config = dict(
    num_hidden_layers=13,
    hidden_size=320,
    n_experts=128,
    experts_per_token=4,
    d_expert=32,
    d_shared_expert=64,
    hidden_act='swiglu',
    moe_layers=[2, 3, 4, 5, 6, 7, 8, 9, 10, 11, 12],
    router_score='softmax',
    normalize_top_k=True,
    routed_scale=1.0,
    balance_loss=0.000321,
    balance_bias=True,
    router_z_loss=0.0001,
    shared_expert_gate=True,
    init_std_router=0.0138,
    lr_router=0.000631,
    vocab_size=16384,
    norm='rmsnorm',
    norm_eps=1e-06,
    tie_word_embeddings=True,
    optimizer='muon_variant',
    learning_rate=0.00296,
    beta1=0.93,
    batch_tokens=[16384, 32768, 49152],
    max_seq_len=256,
    train_tokens=254600000,
    max_steps=8644,
    dataset='wikipedia_en',
)
Below are experts of layer 4 (counted from 0) of a mixture-of-experts language model. Rows are named gate (a neuron's input weights, with its number), up (a neuron's input weights, with its number) and show model dimensions 0-79. Each number is 128 + 24 x the weight over its row's rms, rounded and kept within 0 to 255. Numbers have three digits each.
Before each expert's rows: "mostly gets" lists some tokens that are sent to it at least half of the time. This comes from a sample of Wikipedia text that the model never trained on.

# expert 63
mostly gets: " MPC", " ±%", " %", " −", " =\n\n", " +"
gate0:101115152104194120111122113130127139169152139101085145113121058153132078132123144139121145118077115134129125205169153116111153167109129125105107129101124092143095096155134093129125112105104107122146177157110106097146152146106136096111155148
up0:113135146121105135078142119160125169155139100154169106125117103133132099143120164134157149164114098087094130165148123145109126068104144128158129088155086111142122148118112112083157135139106116108148115114129139153117106157085094065152117118
gate1:149137134132142133152167132165136139092159091112159133141101147125126100122095154119124120166126091132115098152081111197132115129180124138129140139135136116118136101116122109122156151130096143129095105091164097112132135087121147146119147140
up1:139105154137153113153143158134123157097144133138138099156127070146130129080133139157117157114165151143127114140047100083103133141154153145096134096094146145154082135201154114148127124111140133160179111138148129143107126136158145130124132111
gate2:143113118135123132135126139107186094160091132121092163127124133110110128123137134117086146076149106175103125089160146118094117170080137127152123116113127103132163148127145127108127100112106128092108142108091097141136121141124119157154156135
up2:145098088104160129115106162067151076116094140159166149176132093119158133116128156126128136111116151101152129135149153112152127105077131122164123170162073125166146126136120166139117147094129105119104090119136173117103124137147160136129141135
gate3:157152162116149126059118160108112119135136120177104133071103095144136128103105107143110167143128106114120147123159119132160102106138131149150143139082137118106117110140131142171102162123153101140114150116149158116132106137098134108150129119
up3:156148123154130132135158157110129121134144131118138154138153143142138102126191129185122141125114116123113103176197148107085179147119131177155105136103129110106107166108165130132118180111099131138128116122116131173160093133128114116139148129
gate4:156129153135131161194152126156102137100128120092140178118137133133145133117130117153143123091072109078128086121142105108086127156143081120118132106134143125086116110092125086144138111142121109156133137109098128120087125145101103187130139137
up4:137125061122112126156174148125173161130128141097170109149093120144149130121174105113117103089171148128154128116143127162136132129153121105126136126114137158130130158125110128133144103141138107149126173154121088066152067143127122111121139105
gate5:156128147142105130090094155147132129171144164158149103130118121093106138099157110132103118163116164144137139156128130082095149112149120138140132107081156122107150145139144142145133124139136115124143142101187110123127101107143147141081107168
up5:121111095139166098128113157128139115109102167098132154126136112140116133159153146130098080164103126178143141083096179110109127136120096139080113112118133106125174156104135115121166107137118164105142197092107131127111145124115098165118113145
gate6:127095209141096147164107151124126132145137142118139106132092131137103119117142139101114186131150118125120162130114161090134119070148110151132142164140096146120127142096164088111150150172079136151165089111137117084115099142115107146112142149
up6:089126144155120125105098093135129119131120100159111145120122118136149146133131111115111128145163105138174131114145125112106090137110127132098116171116155127138131128102143153127112103120154159129122148149151162155151135150130129129110095103
gate7:161108100112166124125130124173118161123120139086116079103156135169160144150136124135147147127132124090147139109126138117105111136145126106109152148144135091172130091123157146155160109075133135086114085177125129096099090175127126115139148135
up7:143148157124126153069104156189158076090122143116093140096118112115135130162172125172140179140151085151108147145131103204163123113134110153095160122135140144145100119099113155104099146093164151165131129096167140125141088163123178129134149132
gate8:094143107109151136149110143127146115116074126118101114145145141152157124158104129149123131122106157126175157111117173115102114136147098119143146126121135159164110105159137139152180102099144173137126168102110133112149144111094125065149133126
up8:176115130147101175107164115182167115155134138121129152153129103120151098109129115126128147120101084119119131167110126191140102130124093146113143152121121127117118168120113127103113095125097110107118117148113143102100201099103095151118093107
gate9:090117103119108117081083178131115156135112141108083108096140158123125114082137172146143118127115102115127137131088085124130098168154187099117117102116146145150160197102103105112105127135108156143117089114079139123130145116170149126085140128
up9:130149124126143128095108144183100145126136125116114138081161100116153152102158113143103120111138149128082128156106119056102117101153189113135179151107147092116093149133136162144156117153120147162073135117144124099131128113124120137157168119
gate10:126129137170151110078106120145097129101103127151138107146131078138157138120114148162127133118133071105101163113125116152144092106124187107121112155157153165141095127136104141130134117145137141144117098165143091116188138175137135115150093179
up10:105143122110121168103124095128148116114139128090128056088161126102142131155093161146137123121117084101092133119134107137128125167161153137087136097133149143124059141169114125146159093107165105111121149171125129116167083110116147105125163112
gate11:115135091096124130120144133148147143109133133119138171097145123116110106115122187148103104162124121141171136145131114120161145132155111100104117118181177132128154162177145087147116164133123116104120174142094137144150085163168125124131124122
up11:109149123134097107097140121083105150095129114137124087141142107125103123130125124162107177126133146085125140124165103070128103156173092148127132101090179157152132133119124121123139133159154116123133156127124111134123099161129129111133068134
gate12:115121107113101147144142118075132107146114127149174136130119123142133157121105103100106078156134119095163113123108125091138146112133110092166112138121117148079114095111203133084119125113114139123129126135107116130154144104117170140116128140
up12:135125125113105144124128134130098094109139143121127131158156125108115157161135139110134144167155089089089149065151089121150089097152157153140111095090110133125145130127100142139133160124134124138130132138121148125127075139103131156065118106
gate13:129165110099149123127106133103125122140167123129143113144096125123105130170110118105125142148112148125162127119144151134133117137164137182118158160090151148102131150165158129132136097167092159154137122125155140151136081139151142109124135145
up13:126069150118088138141195097136156132149153132154155104144094155111107124075128158127107104163116139092119152136134113102133131139170155190141132142093155138116165118126089105094137139101123094122134108122093163114146121109116172128114093121
gate14:095086106151109143152150111153129174147143109141134138156116156159136141139114095110109111089123134165132161116126132154147128132158138150096121091097128096082139137105125118086136094126132158123143162140090134097143136102147109155130123119
up14:141133103145129115164164117140113114140125125088136133157131158175144143134149072141122119175127169148144123135133154158163122104149169140125121139137149108106133104129111109086146098127106156179140123118155201112111142145148136135129158172
gate15:172121156166129124122124113124149139112183116122105162076084144094126169107150125079116156149109119110129107165137124140109069101166154110135104115081086086125134114090105117154114122131141160142118096146110117133126143108177094085113154129
up15:138141115106154102134149121122103126132145105101146114117146126096097128111097136114129135118111088090138125118113155135134122082122150141141148114109137134151153118105186137118128153128174164133148117146140137087107118135112114128111172119
gate16:113113087120127109134111145147117137093158123087097125085110125123145128170148116108128078134117140141114118134142146117111139118110143115126151122148159090158124069174154137160154155129132124131071148122089109092111174123138103155124119150
up16:138127142174117181162100140146120144107154055119098119110145116101135076121132111148143154142139142152119135127131133108135152119131102117137151098092140095108082135114134112171131114137164119131087129155110130150147143138153127127123147145
gate17:172116127134154092131144166106140069156180197116150115095134126142092139107184152132172165104130121137105149124113105129081096143154162090129137129102137106081121136108145142129101134124157128115103106136131104117170167148159129121133132146
up17:137107121142161132077125144112141186154150170106150150088116127194152138133125092129118134138110086155145134134155112100102104114072086111130142111164133131125147150107139137143092141129104130109100179158105120091144156105163106142122142115
gate18:124118084167150098144095154122113123126126107141162125125112111129169161084113127133091106156127127104105172118124143139141104112161129136145113084134098144102104120093140078077136138128132141103118102107171134123097150139119151115102093140
up18:178133167123087103137123133154107122139155147118138152119085170143093145099137104114118096096112120137113096131094157128127115143104143129123142137116095168113115125160140118127178123132138128146144129107076108155124156127125141139114109101
gate19:145134130106117123145130124130164133170132138137149113161118133116122120111145149119121144088166159125118127123109105096121144130088111124126097102138113139101124142166082086152122139106082138100141113098143108124156144168129169103147110097
up19:113090144133188126101124163092102125124125143144085111108200092140148088171092130169139115142114161133075121095134148159117144163113098149101116106110153125143154151109141151155131128105131132121150118114127118144135152097162123151153113148
gate20:160159082100117108117142091108139155168165103118154143120145127122129143094081114126122157136085146122090104126122157119112141095165104135109128100162101106125154145135096096140103147151173141084087138162076127166125136155120138143098155121
up20:093123163168106110121139110147084135113108131140080126125128125116157120131111194097098119112079055126099144104091169116112135178094144116167089107163131148159150121125119104127137107122137155110109111103116168122136126142107098109141145135
gate21:126113117130159142159116146151105133113124148071139135151134162130155158161110154090114086098121144142125127115111150132152109140113086137125144155090152094119125088092122117127106109134137135136146166162104140133118087116136099128160098130
up21:087158109129125113115123145141143104118094157129110139121136148131142108087098125104128113159124152157132148092191127141116066111122143189158163106141169162124094094037122114148145104110138136190122124127164125134153094130127126155140170129
gate22:126121125137161089106141086157166115144114149181135115146157132187171128147116158102128121125130134082138081116099111097076139159090107156143138135131137148133146094142117160118118119172118073100160170115166109135117100140088176116084127153
up22:107097111122132145137147145118097079152142122108099148118127125132146149141099116144118129180086188122124085156128135169122141129105138115151131126097135121109139155135133143129138108134164144116115147083160102198124132153110100104090108168
gate23:157116176154120115162116132136156105095107145133136154145104119119166108080081123151142145122092125084125098127142141082133149176130112091122099174103106124110162117121173157112129099141151096151075104109101079090117102170119114148154123128
up23:130134112126148119162178130098147127117114110108132150118111093084126093147180112177080123096178121142104139145107145133182091134125114137154138137109135097098086145097137140172136149114112174150147126185151157128172078118137123104168116128
gate24:108113144156157151151156130130135144138127168131079119175113094165161144144113136121176179091149114120145128143119153117117128150115105155134132157130119139109154142119137128161139103132128166124107146112117123123116130156109168137185100122
up24:107114136116124133126154146098152129140140126129122126123081138088129150117114111081148117124167106165168140106156121136169125149112146141132172111106127097144142147151150175135112086144095136113170137079137133134137146123116108122167137102
gate25:124119108097145135153139126130106125158154110127110136129142097159136098190130136117134164152165119143155119164153157093096148086097146155099119115099174089101100122121157166121135115144142071136123119142186176143092113112096087102141121124
up25:149109143137097117151071137100131125113120158105123089130097104128118118109116117140113119132156141162117144156111122125145121105116169130121109137125128130101154122161145141129133118157163158156067143102131120143133135122156088134120145141
gate26:113131166127148133124098104128109132121107161149136132082131098107113171137135121137122115125130118152152150102118130139200121126167127111114110121128128141128106106173144115137143090131208097151119077124125118158186100112159126113112117135
up26:145071150166131135128100125153139111148111135117093073118083100085140142105122124129147171112123090120121128163096159154149127171125115148091123161129094148121178073132106139140129109156163122152122115117092134136108116087132098118170099134
gate27:147116094141152109095114112163160127131146128133143092142150149137122119167143113131124103134111130112135127123129141103131103129122131134123147146080125077146115096144153128127129137085148098120124126124146131140151145135105135126142132125
up27:129077148132147104133139114171132134117140140113152118120134144118131048130109149078142121115132163152146155110105146111157097132172135120106167124100087126080073120098135136132162149101144141117131116120121108104097135134183106124129152158
gate28:116098137115082190121115207136132130155127122108131140170130092117116126140153126103141142150109145126134165100166167119091125154146093123120127098093146131088180136093100190141123119161150123135126115155119131096135118135143119149145112132
up28:121157130101137159126118082146148114135153123139169108101152074131122174161116134176113123147161171145142075085134094107130124137128116143117121101102180120079149090165156105141105084112119129130117157117161161193133121115156141149097151153
gate29:140150150156110137114099155114134107069151168147139091115144138092125130090079121125081149098095118098128125121178121131143138099129133127144130104146125160111115106126144139139136139138160109159101144128137142136150107101158131126077097155
up29:140107122142096113112138114147142091205124113131184117176158108155133150109122128140094151155124129145115109100112147098161132164108151155150093130133157156143149105162144138115149196126122114144169093137176117137078102141145141143126143104
gate30:146113145176161126105095151155108155137087137128112099136160124144171083117108155129125091126143149115175113168112135141144158138157116161036085147105092180135128118123121131173137130180132132115161101160126138140085137115122108169138121113
up30:164131094141099132126144123160123117141133138132132117127109130119154126162136090169177131144127096127110150081155127116131128107153130157137148107123095130144105125105112124152157136097130109143161154129134134118099103166144158094124073126
gate31:115138118132170145162124107105092154175111123116103134124114112161135149167099118150144154156144076114105119165133170170093080119131092125163085103135129154135136118125161125112112125128100140132166116125149123107131079119140128143159173102
up31:098172115116133171154139121125068128097126135130098090122083140156153141169118090162099114077114121140086101118164141154147093098133131151102135145167145173141076126152120080162112066097118112150104144103163121181124127111105129140170105118

# expert 39
mostly gets: " footballer", " baseball", " Insecta", " Sox", "fielder", "-handed"
gate0:125108105143172082141120142113117138110107140108121133122107122099157105145115167142087116124096142129113128140137154109123168153139094090157122135175140147106107096159131163126164119098104114166143147138128114141096113155140140116119173135
up0:163133160154148143118134116108097127127138117133139149101108135114104154156170100113130082129152180101144133128109088144090169127104166131119104127123106165162163143125090141133120086111097113136144120091121128105144139071114111115148130102
gate1:123136121092193154131185144174148152140160157189152132078147149106147119107100134117069109139146160129129124115136096124100148132151146145095077112166142061105123148137106147120092137141087121129172105139146097148119155105136089125142129128
up1:122142129162166164143070152132142140103128157131149154092143132156134110108142115137123149115078100140130160145077118182159166147060165144140136109146097094130099137119139096134114138171171133087142095118165115145130111097149124143151148145
gate2:096120092135162108139127174113139130126148061141142154138126115123126125103156164082124129109093148111113161124103143085092143097131128127131113125144119103131117131106120159122150179146123105137121146102114099095137141114121171145108128125
up2:114147133144144102113121139126098121131135134137105103154142146138213139157149135144090141107128125122128162144157119108145125082148147130145131067116109123117162149167108080111141142133139124116124124098116155134116156156159116130116170127
gate3:161130118138104154145107116146149143133212120115099173144136124135142110122110118148113145091060129142134131141119146137131133135121114108076105121142078106130119150121110135119095127096166101130156134156140141127115079153075166105139112100
up3:122107100168123119095081129086075140139104130126153072109093141147130126106146148108087148125150068138141111124119127168127140094123125127155114131137151106115121112104115127161155087146184141118095139147093154153101096112149137148103188137
gate4:099168073160149147109113125127128133145138104128141172131103137183100113146133168126142090123153165183120104136122141111141081132147162134180080105093110123128125076138104152163111137164149147146163081138129104087147113117132106119133115140
up4:127090128146111159156104180101169108131076115094101156149130150177162128139110109126100150147150100129133115124113135155146145141105147136090123144120155145122152198152146082184132117134092112150145120129146143116108171113146141124163147140
gate5:111074112116084187115137113128170096120127103114133146155109149100116113144144112156136103105128149080153121131135141121107124131075123088105158113158095144099139131124106154116133133081131155154125104117103133117164131128097112167122154160
up5:106128102125155115084119091130134131165130189140078159091148115129117112071078123078143124127120134092148104131150087156084137097126123112164165125100117124107114161136169127114136085098148138164116126123109156125095127183133110151106136158
gate6:095132121175149075117122123160118069085108098132143105139148131185128175114090162107132160127120090147139157153160122092140099103103148144112129146168108068123106107143123144134145108114076116117129160125143123136126101187109103121086110136
up6:121112126127157128143118186094096186120123076123129136115136141105130115138161123162150116153167129158146089111093126122153190137127086161133131126114169106128135116142132130140178122139138122134116135142114140111073118100124145127158173144
gate7:127130092123141122099121116181122121096135129151109126153120116120158106092097138144137138130137090101117118165097145134152112142132166143128178125152086137161148118140146103110110112077149150104175190141175072088153134142078132113153124156
up7:117180142151111179079147157111141104151085177119139148145180096171161149113105154090135127147137114112147139130125102148164138109135145116137154151106152125128127128102147160113165150130119115143119144125166152087140107088164120104106143091
gate8:122121130156136115177158140143092108164144126133122108140133118162124158141120084136096118115130159099131116137114128109122064149103130145131167145133128108103093120142174142152135119111096172145079125157149162108109134196110124147167114173
up8:126127135173153119123097122112132131143098091139123133151114123125142126116148130123103131147089121160124165128073130105123111138157105176113136114075118149127156112092105142154140127106160079107106157144122188150140133123121141160101075135
gate9:136108123171149148116109136167108076148090175159104091176171129176155094102111093087139061118123108153124124132163129106108114090147118136160171111115114078109129142102143153117130174118097159128118116076151137127117144131127134104133145139
up9:106095109132142129104141112043126149117130081135162165103133118115130133113110096084162163137116157108120106143116120117101174070145139115140118132134165124183142140132189124130124102124144109125095166120146130123148118095132128138159125144
gate10:117098103130201122056117131156106083130145093154152181107132105162109130114130135071141125118101084126088134127134179168140100146082149147122132130120115152152148161096107092153132123127125133125131099119136179108136133127098164096105127107
up10:149113111143124165161124162147150101102156134140104147138149075117137126104130139127120154126090116144090124120086129100102169134090088141107129131174102116121105131106110130172183159176094118109119140119148100130082097128138136151117130153
gate11:133121140112126150141102128134093129111126121073163076136160145154136132150133118094124168133151156130139141138125142170106102086157109140160113127171159104132128125120152131159163169137138156140150117129108160114131081109126129128147168150
up11:111118088157161106130130157136147130119105077121118104108131083127091137123160150149115135179144113143142134187110094185113141093158134116116111080143146090117145128147114145087139145163162119112089119109132131120119111131118113129161121129
gate12:166123127175116175104083131106126131150126155101173140117125144123118132168131075097103134132143166147141140086125106144122158125133128136093100126134145155110125112130142132146127118091132118156129125130146101144120099122119129136118116123
up12:129208078104089102171104116096146125084115122091122135087136152157137141147134123127113145107153126150103126162148113116171137126117124125123122175123149128120128098103132121136151122098128072116120171093150141106097122176123140139107162119
gate13:119171102127144123140049137137109144184065142093140118136135104130108109118148108138115128107143122145167117084151141138140131135107114130129074117119146104145113133140130118131132166135134098141151134098128115107157105113137153155130137128
up13:151171161121155171144113118113133154116101171111114123123138151115110114115175092104127159116130126073140150148147103150088119127114112110168108103091114148106111141141111119133128130117134133090127142116141117126158122108107165106091128153
gate14:111128147150157146121154125071135097135108115149117081139145149117085080112113108154150127107141094092117140144115127058135122157133106141095110109139154161128120111104143135108166126160108157126127156130142123127136169141109077133157162166
up14:085151123097162116168095105099143113117113152141128151123135119144160120109101106133166158124120087098117164071153115134105142133116127139106146117105132151124143153142098140121095160137170159122104118136101146122105113131107118154112099125
gate15:114146114126089177125144128166103092171093159134097096160158131136110134114147159101103080091147115106148159143126100151102117107077141150143144123132106097115133119102095152090135148119105136096143116109098082142130097123068123090128137083
up15:106155141159119142141109102086130128047095130117136142127147124135156118094090123105126179140159078153107118114028112147137097060145114143110090117120093096167122120099117147132113140104110138139076108137106114108131105127120090151107129125
gate16:077154103135167114158143123162126188162149103135091094188117132178092175162123132146142109156124117054129117136158107143167123128096117132083142107095099123160118138131117138140124172121109134138163148131093117150125141119157103105111129106
up16:125086108128104135088144174170157083128173125092138141127113127173178148142133138142132148156140120124131103113117122140121122133121100145117079137128090126132112108125136125177107115163117124143086104128139129136114134133147090114087169124
gate17:170151138142120112152120121148096114110128138099149129116132112136116121118116141133120103151097104119122153127157089150109173134130117127141106130088126101123086103090119105129108112103137114140101144111102099123188126126084156140143141108
up17:109127143145132061117133158135141122171136115151119082092127151123123122146079116130155156111157137083094065146153148112169145147134158086105179144105146067164136146131111131133156150149105125136171147118157175122153140105127081099134150121
gate18:124136101089098192134118131127107136139119099116137085103131096132127125167108123143136149142122136136105121145131112110124143137124119120153116111108116108181152139158113105156142114120090114033101145117150101136178108107115160102138138088
up18:135124140129132117156127135132130128123142115089140136093151134115141163120117105138125140181071105133123094140152172096132121141114173156118121144110138134132083132115115137168120120132087147072121147161114146124098143138129135179121122114
gate19:147126140144079147095088126148139172106151149113108129123110134114120157138124124153165138132148111136122109186167160106091175144128159120138100174091111118141141125156192083137118155092121157103110094126123128133125122139110181112117151111
up19:107115089104151149133133117082110146120122159155142134134126058123119149124119078142132121137150105115162116143129120102125119121096076123137132170123097148151163120154130146125167091126133102146155102153170128093154098126163135124116111074
gate20:103132136108126146117119134151115129117162173123130128105120101094130143108134169111114135109099122137149118126151161097138128147128026136077116136121127137103112189152115136118152107141093142132127112122104121091155116131135112155067156148
up20:139158102111094123149119106139075136140120092166141152141147102095160133140150195142157098121111114106116111082136171102122148122145137166124099142142138117106138114124068129127155115136082143070106149146112119121126095132087128115122162097
gate21:102132052112133136126103103111127093116116118145176114123155145114113159133184145097118138086115115088146099094111108160117080125134136132118097134135141146142127119094115191128110119147133160148095119152164135125092079148134141145135157122
up21:078111085135140129141115177139144133140126205145122106121139107121097125116132102160132121108171082162145132150133090139104122124149135120119071115149099150153132143137111126162069132180129142101121103143132168116121125147132148080115135114
gate22:105136091103130106108110123148137113112139097107146130133178090155089106102090136129142108113099131092178119108125102132130120116104144104137143130108122135162063147119101106125127124150147120126166117130140111091128137132144138133088138128
up22:144119126132097144126126106137143107170157128141110125157141133130150108137134108142164141162146118118116085136123122149175107137146113106091159160122144158154145123114149158119118191105165080116156147124140116136117148136087107106125118132
gate23:145107105117138166146128125159138118133095121134128146123115090081079127135123165110171122091094133095143098123145091078137166150112153086110134112184118059115097078148135102146141119149125098117167128141115134140123127117109125199136105151
up23:134096113169151154141122112137125113113149122165102114160155125159134159141104117119150105125138148111124138136090057115132086100135132136157126173122156103146115130153130137091127148122137133054124122110143131101174118137181106136159124140
gate24:138114107125111157103101146104169135139136118134096160144148134119103108099138175140139156169154136109148098172124166110139123162127140140107084167120117109114111115146170091137085148112102153094120104119071146109137090114124123106103138161
up24:125140130123124135127141154094164159112118147130176160128141121103157123093128100131116143087108133143074143152121098212164082116128145125118134086143175153142145100156123090150143122126169102127111136110132108125127161130186147146123129137
gate25:148155126116129133099136174163130186134149156117135175095130154126106104149116119098143115134112144170130148165149119090101195165134152112120126132139141094091055153068156117147171119160152151176122136161095112144120154134134105148116126133
up25:116128115101108177150128109074097166153153140129069108113102108172120097114121141136130157120120120072122163104137106130153117088088150129116107154103132156100108106146149133066168118145149116076150097089092157130125072100131154134136129126
gate26:124138095107132124133154166194154119155162160096148105165113154153104127147099099132103165123114128201122140160144079161112117117128146126151150130133128156136135143135122125131109175089098131137130131093120145105130138113161118108136165115
up26:139159078188142097140139128167147127134117119124137124119162109104154150154143156135100183113111134118127156108100105155095118163132124134164141181132130155136087110138131117129136060113144139151087114153127132100167075122121091128102160120
gate27:135092168121132120127148155092131138158187117115120169074156122107118121163102125104138097114133092129114128136117148179108139139121145148110154082099144110120145094107101133153113121155155106126127158140119162143116151152119129121154106106
up27:121125107127128132102131162166117176140146127149096164139127137170115141167116139132112126128171156137157126108170124137073090117123155105108133126116123087157134170116103125142114150137133100132091105149113121123153121124169148115115186109
gate28:111139112099148105136096131095142145111151102058126194119145157173114132118173097181127134119099111110119149124109123133123128117116116109127092126129139122137120141125120083142129123136147157134127089138121150117125192178112109105109154144
up28:148150141125134124149112107119140139135144102127122134084144130159119162092140157088129146157120143089136132151103132108147131117122132175124111117145127093097119097167113135090070164129127101098146148129111128139132138106125088145177112143
gate29:107124122159106121164135102176144141179125172145147133130121116179142101122164116107086105112094101103089121174119125123126157138116141119068124139112130080106121171083101109141130150111125127129115129175133116155135099112098118152160121149
up29:086135125128116132112127083133152166119086137126117146139104101089129110135147132154114113117136132111090107120107140120094147138107127124073191140168139122141132081108117178129155144099130090140165112111113080107116160139152117155072163149
gate30:109097140133116160114108125134127144108149094134129128126137091065109199142105159136089107148079123138125097123119098100139126126158117125101129089158155127129130110131122084106141109102159101152147128122132135134110141156105116144116137145
up30:130128141129144131151152135132156063103152159116135126091086143123083156109098128137105096143153154173134110136127155116162117172161123133121158095194108118137107100078136149135132143151166097131122117127107103118132086156088123137148099134
gate31:137116094116146122161118142093118153120134149116092132170128094139183084154121117172097088157142140090140126169124117117124142158127193102124132160144109163179130131108113116134124139130128123107095133119127140090113144136081112138094117127
up31:158114140128166114177102136154128151104106153141146148131113107104156132119192144155090146084131088151133120139148159083130154124122046126118088075087129091133124134148099075145102145140118112148121157130127089101086130063111087172133155141